Experts of a small language model.
Experts: 96 GELU neurons an expert, a shared expert of 192 neurons.
Below are experts of layer 7 (counted from 0) of a mixture-of-experts language model. Rows are named router (the router's row for the expert) and show model dimensions 0-191. Each number is 500 + 40 x the weight over its row's rms, rounded and kept within 0 to 999. Numbers have three digits each.
After each expert's rows: a language model's description of what the expert responds to. This comes from a sample of Wikipedia text that the model never trained on.

# expert 54
router:402453450494459553540485505474444501507495475537511490496455464507603531530487499449496509505516507494446466431521517429550419551514559541499477469417464478528508582476469506529527520454504515525437523464455523497474493516514498458496584492468429453410520519540461448502437572482520514551452611403499451467461473534567513498507539449474482528503455494465540428523456495477485485528489501527509599510515468466508544527418540554494534547529494519484513518548477545473497528559464542449522475564511515431425467508450480478516513508526512484514509462490436538450570486460586506458
Description: Occupations and roles. Nouns naming a person's job or office after a or a nationality, such as politician, footballer, director, mayor, priest.

# expert 9
router:476507459592546491537488500520429500528481511468452455548452503520560479553508537495416486493524489528486449503450538443532455510632566504474525521501470500530599509516482372556469449419532481538434469535572462503513503456512509497465499424506531437502505471531481499527447516472398549519506522494480504518497521532526487517479547492532502445448519551455527468508542498491457495587541526392499506459523503507590507449591486511496474511409479526489502517515490568481468513562578549475521543579497491494550459498512480469499546549499491522494543462491457489525513472493487437456
Description: Capitals and currency signs. Currency signs and capital-letter pieces starting acronyms, model codes or numbers, such as US$40, SOLA, 4WD, VG30, XForms.

# expert 43
router:490473428588557508531596413584462477516515443538493476464503465489488481519466510474452500445471416448523467467450501476530460501541465507484470472505479576528537484502525472517477525504497509512535472484535526481543450513430523445460535507518475469497452479517378493447492580502474512455563482506504483520439581524551494537500527501449494467419402526520519496545466556483493569547506541483511557534568458517546466541505502463486592478499462576462473494509505509445549491500491443428500482482508513486503507480468502491552492577593545490485583453433457478409513504492520447474
Description: Digits and table punctuation. Decimal digits in coordinates, periods, spaces and commas inside numeric tables, chess move lists, money figures, and sentence-ending periods.

# expert 15
router:478524485454528586474511509474505439536472496494548530517498492503518528460485537516507540570558516517511494463439523444641508507534501591422485434529490512557541508536534492552488462503518490487543497488601505482537500465490504511483553481539457512495440442552448409446522507404495520521570579478555441505411482559531483525493500474429472520449516469519547518525534495472474502501583534513435516520469494475603531436494526545420518562526532523484478515506537509492507459560515540508508544531505477477498477503487500500561440525564563476452610479474495520465495481500526533424
Description: First names. Common English given names starting a person's name in running text, author lists or tables, such as John, David, Michael, Donald.

# expert 62
router:460408506501454521521479434446429452518524473491437506520480399515511507592524516445464475563479499482505458455473554412586541527557452494448464525434476483505559424487450481535546529530497458474503468419539480500441466483496477453513504486485500479503446528529419433488480523508465515464544591513414450433497490516530470489558572604548486499520536481549494456498504484456448514552493511492444467506548521563496522477498445524490441529456462619514485541521454534501513489571540478516520543497515481504471510540473539489543491527513538565488476469466504481552521502417491492530
Description: Plural people nouns and objects. Plural nouns for groups of people or things and object pronouns, such as people, women, children, years, him after tells.

# expert 48
router:484493421606518557531602423555489491588531403505487442431496443447473556490426504477417544595497449472524454432507505485543422502513490532464465486473533500494536470482487419525512531512538482504467448510494486494516408490471604464464520453435466488501425459489436535479446516543439502476494499465498465474565551483510462506501501509459493457416462501502516448594472527504555493516585466434506540462459515558561512484499475491476529473516505546491491495457503488460485477497463497510514497488473487490506472533469523504526504566509582529519539485448486457489471495468534463442
Description: Sentence-ending punctuation. Full stops ending sentences, abbreviations and numbered items, plus heading ends ==, question and exclamation marks.

# expert 18
router:530472482512497532551510482497493462490520473545507522542475463514503562570515554482495536536518475549465411529517590486585445525533541563476530469458505493516576414523536479573554461495467499428495480488522563501541510491432571499480469460471509483494491463490455509422408443466476540502460516482493446512481564500517499535529483564493553415391443513494520496524418446419497495558487523552439547423477533531509486528557491509473440525492424484469468470508538514461493520512493532445539530550551510457453454514497582468492521489483521474489585513507476544516499463397451504495
Description: Pronouns in quotes, tables. First- and second-person pronouns opening quoted speech (I, we, you), plus dashes, semicolons and separators in results tables.

# expert 52
router:537404466601428520533520520534459457540494453536404542503469474494531558529472491514490469515465436565440517433469505458582500533492484528488529496522550572491480540562452481519527540513556478498476583501461467500501436520472499423486510393445478469425466474514523489470493545476471506518496574485482467470450590477508496537536477477460490534530467459534531491522506494496536518519491568474447516520482533477462501520583512445467483455476446517489465545507562508464515462527544527453632527499509549406487519462444465511499492461419505506508489467437438507445446465478511520457
Description: Commas. Commas and comma-bearing punctuation like ")," or '",' in prose, citations and lists, including digit-group commas in numbers like 16,826.

# expert 39
router:479519493492552512584499490422460496538492482481563456524511505517563553501570543450499440477422418516451484500506536499522475535498536538478441426455471487551479530494500496577447550462515490474498511471594474470450385523521523412540494504418522509505488506519440486501430477491558556508468436474522481487535471456545474577512498404505489450479455485481514448512482507459558549511513495489504489443555467487560469587492566549501496548498455508474454516497456506486528413508521556487558508490475462479452578485484516448572500485475529522565508487522485539478402513435471531446
Description: Past participles. Past participles and -ed endings after was, is or were, often before by, as or in, such as known, used, released, diagnosed.

# expert 57
router:529472404469499526518505514451443438514482474506512484538460449528504478531474507479456483448468536521472539513506487433551508498492609565511489523518469542494544404475489535549508426488460432490513571503508479565466490520552513518460461440561472480509453516481515467470505443489484543547498528508544437411413533506499480585550480549445476503399467523481510476537498557519520585494512547506508589501588431550537495504510484476500529570441421587488484531517502481516479468488561474561493519517542489412494481528493539517515502510512534530529532457474424578539503500430457533482
Description: Digits in statistics. Number tokens in statistics tables, scores, times and percentages, such as | 16 |, 2.45, 33.03%, 5:00.

# expert 34
router:489513466578451504495488517475482464494516448456462509433475488546550504516411513446512436468533468401491505463470567378468520504538553487452436485522509486510573505586481504546498485536575487494479485439456400560451479470513491505523508495501533484391465461521517497517405559514442581507480538437496485475529502495517451471529491505507483466502499442448488436533493467491555514481486592519456503490454414448490415566518487481489491560447513519489507519518508563513500538539567483521505538554545437436521530523491462449495491551460564490550536463531480539461511479494540479476
Description: Noun endings and institution nouns. Word-final suffix pieces and head nouns of institution or technical names, such as -ation, -ency, Center, Station, Committee, pressure.

# expert 26
router:484538458501525493480490449574504483559475453479501552450527517479511614520544506496459430553572489500429476522515526502521470508499476574457474508511545504516504518510447497591543459494540474427549522487540420539455468546416527499490490503457515490460506502518500524510546452426442570556536466431497410457523480503555504575516554530477539517442439480506543401516507465488478540528483479458506566473488512544530521527488441522509564531443510508467468518524481479524510573468473560514516512518539487452557491490462529501518541549440540389513486474404455517517421438490543542466
Description: Biological taxonomy terms. Taxonomy words and Latin name pieces in species lists and taxoboxes, such as Genus, Phylum, idae, ensis, plus common-name adjectives like black, yellow.

# expert 46
router:426510398485483491574602437433466468477466480503549444537494474512584546537452537453520461514556449477462527464497559539557460530526451483523479518476505576499507548511523554497401450488444492486544510484572457540506446479537503537516519498466428529513429443530537472513524465524463519547576555505518517490487537514520488540512498595516473586390477494533520502484495558530456471488504561514473445508478481532540529516560532474466506498473474493428500508495531486556449470543510587465521523540547478456480537455483497425576548519479521508516507503543426466489476491493567492452
Description: Foreign name fragments. Middle letter pieces inside non-English personal and place names, often after K, Sh or G, such as Sh-uk-la, K-eh-rer, Umay-y-ad.

# expert 50
router:395533457472428482498522500597454487468476501572482462539477508509581507480404513420458476470574444563468495497483508419498508490554509547474491460528432521488539478518511532512518444503533402461557480474513565538390436477480523446518495485521503482463491517508535530493440437516456536491533515437527519486549488506516517588539562518533468491472524471423628483489478497492470505531484559516415551517504464525539488459516454519434538466445465527465519501505571440490503530524563502550546521473532496506454500543516452498542521521457552513559545475499460504517498480501473554458
Description: Word-final fragments. Last pieces completing a word or compound, before a comma or break, such as rob-in, overl-ap, Titan-ium, ocean-ic, web-p-age.

# expert 13
router:409450459498419496514477472399463462508540422524567501497461475517532509522488504353412535498570468508476446462487532421517535522547510535530501459475489505520567445549479505543476428541520508491514545458544482553503513509460524503546514473441487520439483484531457446491414528431463509480530512459512458479505499488533481573520550535569508450412416458527545468522528507469554493532513522474477524446475487517435481561520467479497470539495476519450493470507506571434542480465511546530550507586499494449494488502484515505503443531477575467485534418448449557460485492468486510525
Description: Table and code fragments. Word pieces and units in tables, coordinates, formulas and transliterated names, such as District, ović, mathbf, version, coordinate separators.

# expert 8
router:422431494491488507557462508513530470515478470468575494525561419533577590475439545480478514474499472496465477405457598454515456525511534494430518425561461459498508498564442468542488501508494488420527475537508501593459479468509494452514576538531515491480469487578413436488476476548517541538496487459499460487458490468531486469535487469472459467415533479521553408520494506494478498508541524478490519464547492506536433487555466540521522509455533547450458482540490507514489483544491492495511548608509482518382540515416511471544523520492525480522465477519435510578456494543492542495
Description: Nationality and category adjectives. Adjectives before a noun, mostly nationality or scope words and demonym endings, such as American, National, Russian, local, domestic.

# expert 41
router:526492479557414531519551489472459471520493424419494481500413479534480542492496528488463460566569486479459436471501481485517470527584493599507447486484470459494511501539491465467534507447520503517488416511432454569555494483529545417528495502491536507459505474568441514431473510573494513506510460519473427505466573566531494504507498563527520503467564489459538442514492485474537518571526528438513567455455514528519500489498437438483536474498416549536487426459523507570438538529511538497523521517545515511467510475525528440515504515409565499445538495402486541510462462481476564434
Description: Closing punctuation marks. Closing quotes and parentheses after titles or names, plus brackets, dashes and table bars, such as "Sailor Man", (HCM #147).

# expert 20
router:459470459549541564435501528455470458545471463458532505505530427532493455496552477423469500515502479582480504459533522437539444531519527450454466511497480617518541511485537480554506532525557391540501527468502508542487478523439502510458487445544456459482524462491491496530458504531476547538488536497472485374455494548501474522523434496495544533415453534434526465513470519481511468518515526479482483500506422558475497465484465480490485522443441566503474527489482453472486470532621483477546550632517524498506597562531538488524485527495496523517505438473448526508455460448460503443
Description: Numerals and number words. Digits and digit pieces in years, dates and table figures, plus count words like two, three, several.

# expert 30
router:547576461508522604513515454484507498554490495575516526481460479552467483525526591478548511526527487557494503517484549458450463526514494491485443445571534473518526384517513502512491509440497502503579515448556443538472440478474524516492524518420481489533453466489508450515499543407467514512499486487459524522519532459516505492518464551445500478535492432475460509521471421520495502497471502517500487452532439489528517485489525474498477521445503549444438443500560525568517510510480450466545561457515540427497595473465541445484444560422542502607490455399492524518589433445505492473
Description: Verbs after auxiliaries. Base or past verbs after to, modals or subject pronouns in general prose, such as have, take, see, change, gave.

# expert 11
router:505517493546500509541563461487456468588428420479435387473420480494495493454477524436523490523528513564497530521529589516478546496540473460433486560500495543564530585531494456516462524409464495478539521568570497526435460515514521492500499488483462453473521392540483472480530507536512517527433494458512484446432545560497499482523512506446476465369523524487470467504506532423491542600470480492485525501532488481457452480547540549474500541507457454474496494504484405486459392483509519499495522517521466432547494551466490491538500501489507487500544446456498504461520468511510528437
Description: Years and ages. Year digits and the space before them in dates and infobox fields, plus age/born/aged, such as 20(23), 1998, age 42.

# expert 49
router:529455426526508459528466472494405503548516459451482465459492482500487542506502532482467543509508499573526454484454569476497474521531484506388509510536524550527535536615452450486535431487506504537563476409514516557459509476494560504552514404493479463522531476529501469482453499464469534528565548511493471493432559474494465523538532494433449430408529504539514498577497537464573510623475520443512462498509508545499451470499456483511501508451413482454475550497493523464512539513483455467538566599541503472478509428463456482478517505512518489506547424480454523508471499486455553454
Description: Year prefixes, non-Latin bytes. Leading year digits like 19, 20, 18 in dates and lifespans, plus raw bytes of Thai, Cyrillic and other scripts.

# expert 24
router:495493518500450534483523422466469472491493499513498548570512442489501529538537478420461503526555507475437560520548526430568486537559468479480538451453470481556633523492518534502426542482485483488488515448536456509424488514490543471570489467519496489472467497531462524518547492496422506474532574463529477446467499484512468526554547553509456536370459408503511516548480528524534515501534584498479509528492412477519483565504414538472491501496516555475489515491570517510442577446559562532550532564541480458452452507511559474516449524492546499494486467491451520476486418484524540463
Description: Surname endings. Surnames or final pieces of personal names, often after a first name, such as Johnson, Smith, -ović, -ensen, -man.

# expert 1
router:547467486509545501457516437466514472488460515439480538496536483524509556495506500458551477548484544540499516444504557449516553556500487525450406475498542519510633490536532502545397477543533472518494504530460471551483476458494492493471492457481441527544457424622427511480446511464508514520563584504471496471555475509495478511511562451514485496482517447536490481523494483533523481521562537551540533485469454538516486537586469435519485599451472491460457488538580536514435558503528542496465539506500499399490477525493500503574516573523518495506520478450448532379499458483531494483
Description: Mid-word name endings. Middle and final word pieces inside foreign names and technical words, such as București, Amadeus, Figueiredo, polymerase, Pullman.

# expert 59
router:532493493557433485507541509481463491597465449402451465471479457515595501542518503495449490596525449512429554432545512534523440548569540559491407517475484563520522489485505458461491460505433536452456471444527508573542449538461493479521480438483500430528459467562533485484459465558487542558529491507486552500473537485503471485521507525468442496512512508465585475538501437499532526529502531482493597453530515550452548449563455521508450473511429520465481497535549469521515456501512496458497555515499497522536442452527468459496467539476469491467573458401469564496513445481536492459
Description: Structural breaks and parentheses. Opening parentheses after names, line breaks ending list items or table rows, and section heading markers, such as (Qvist), == Sources ==.

# expert 63
router:434460453526491545484491524399428441504481442480496467484495451599495506540427510472496503462518475485535408468496512503524458522501536464509415430479452467531528519540488525509496542431479458534468465501502505524555521518473449476579479445447532510480477509531478523437503525463482513408465563451523420480433540530545466452560556532419558506468500563517546492524501461449461566521530555496444489486478410575504436492494547543431530550518519481475501519518551489493540505522503477447490543521512479485497489493469513565505432526469497531563548442503471458459596452503577500482
Description: Nouns after possessives. Head nouns after a, his or her in biographies, plus table header pipes, such as Bachelor, wife, career, father, design.

# expert 25
router:418516474529430614492492501471463473477456470536441470473419478616566500528500505497457515569511365495518558461491487530496481521506524512504501482440555524556532480489547485474491505492468489456463531504487503543509458465529533473408496495450505421503514383530481486502509451511498535515566503414481504477525549570512465508496530514565520493486534551540539489496527485465560568507458555474434601499553477462508507520542449516520593502513501546484489468544507527481519438505532569530505506432504548504525541541484488464531459569507512552528591510475492445543498490486558521487
Description: Line and section breaks. Newlines and sentence-final periods before new paragraphs or section headings (==History==), plus the preposition at.

# expert 37
router:462492502529483578514527416515434463564500509507498482491467454605498512540539529477514520490505422456479514462469584475513510519525466473515485532406493499545527511580402525545475503521464441487542463474501459531444519513448454460471460482473481416509488490540457457438422512484518497430505554484449506434426515500492466472561514535499490512492485449593490459454538481453567505520422502497460493445452443532469476514545494538460470522472507518519527500542564530457464537593539428496506534551512398471487486514441451535532488586488578459471518453495502522465533532503549529498
Description: Common nouns after determiners. Ordinary nouns right after the, his or 's, such as season, film, death, castle, wife, case, success.

# expert 7
router:458488465525545492487509525469447519449457497562505494484428508503488516483481495494549521471549536585490505485455458531551481534549558507414506528525502501507517444482509484580580540460501429488566496531485534559537478507422466532475509478537465490474461445517482494463498460484452569553603511481477451436504514508547483509553488466538514544411488535467573435555471453498420527501513532522444446431555507515494473541500470464477472544490417510447487433490578462508527463555498518528515544566512536496430515457476463489463567544468476532561547432430501543481470432491537414470
Description: Indefinite articles, quantifiers. Determiners and number words opening a noun phrase, mostly a, an, one, some, no, any, several, often after is, with, and.

# expert 5
router:472501506529458456494528509448421470499478465479477485501520453568554516556430528440574452472550469473506500444481498441538499517541599538503491481551554563506512424517424426516529526516555413405499474489521471542493531442493455472447481460456463505516526543548478400528498462435447552523437506486490460461493515540596432479537531522487508474484518506552582454497498483517465472541464484497450522406561447484517547518482453504435500546456539483448503494576515544473534491493503524502476571517489442513408523464489509513498531570527573488481494445502490540537481488503521460481
Description: Common noun stems. First pieces of ordinary nouns, often split words, after of/and/a, such as water, car, plate(let), const(ipation), land.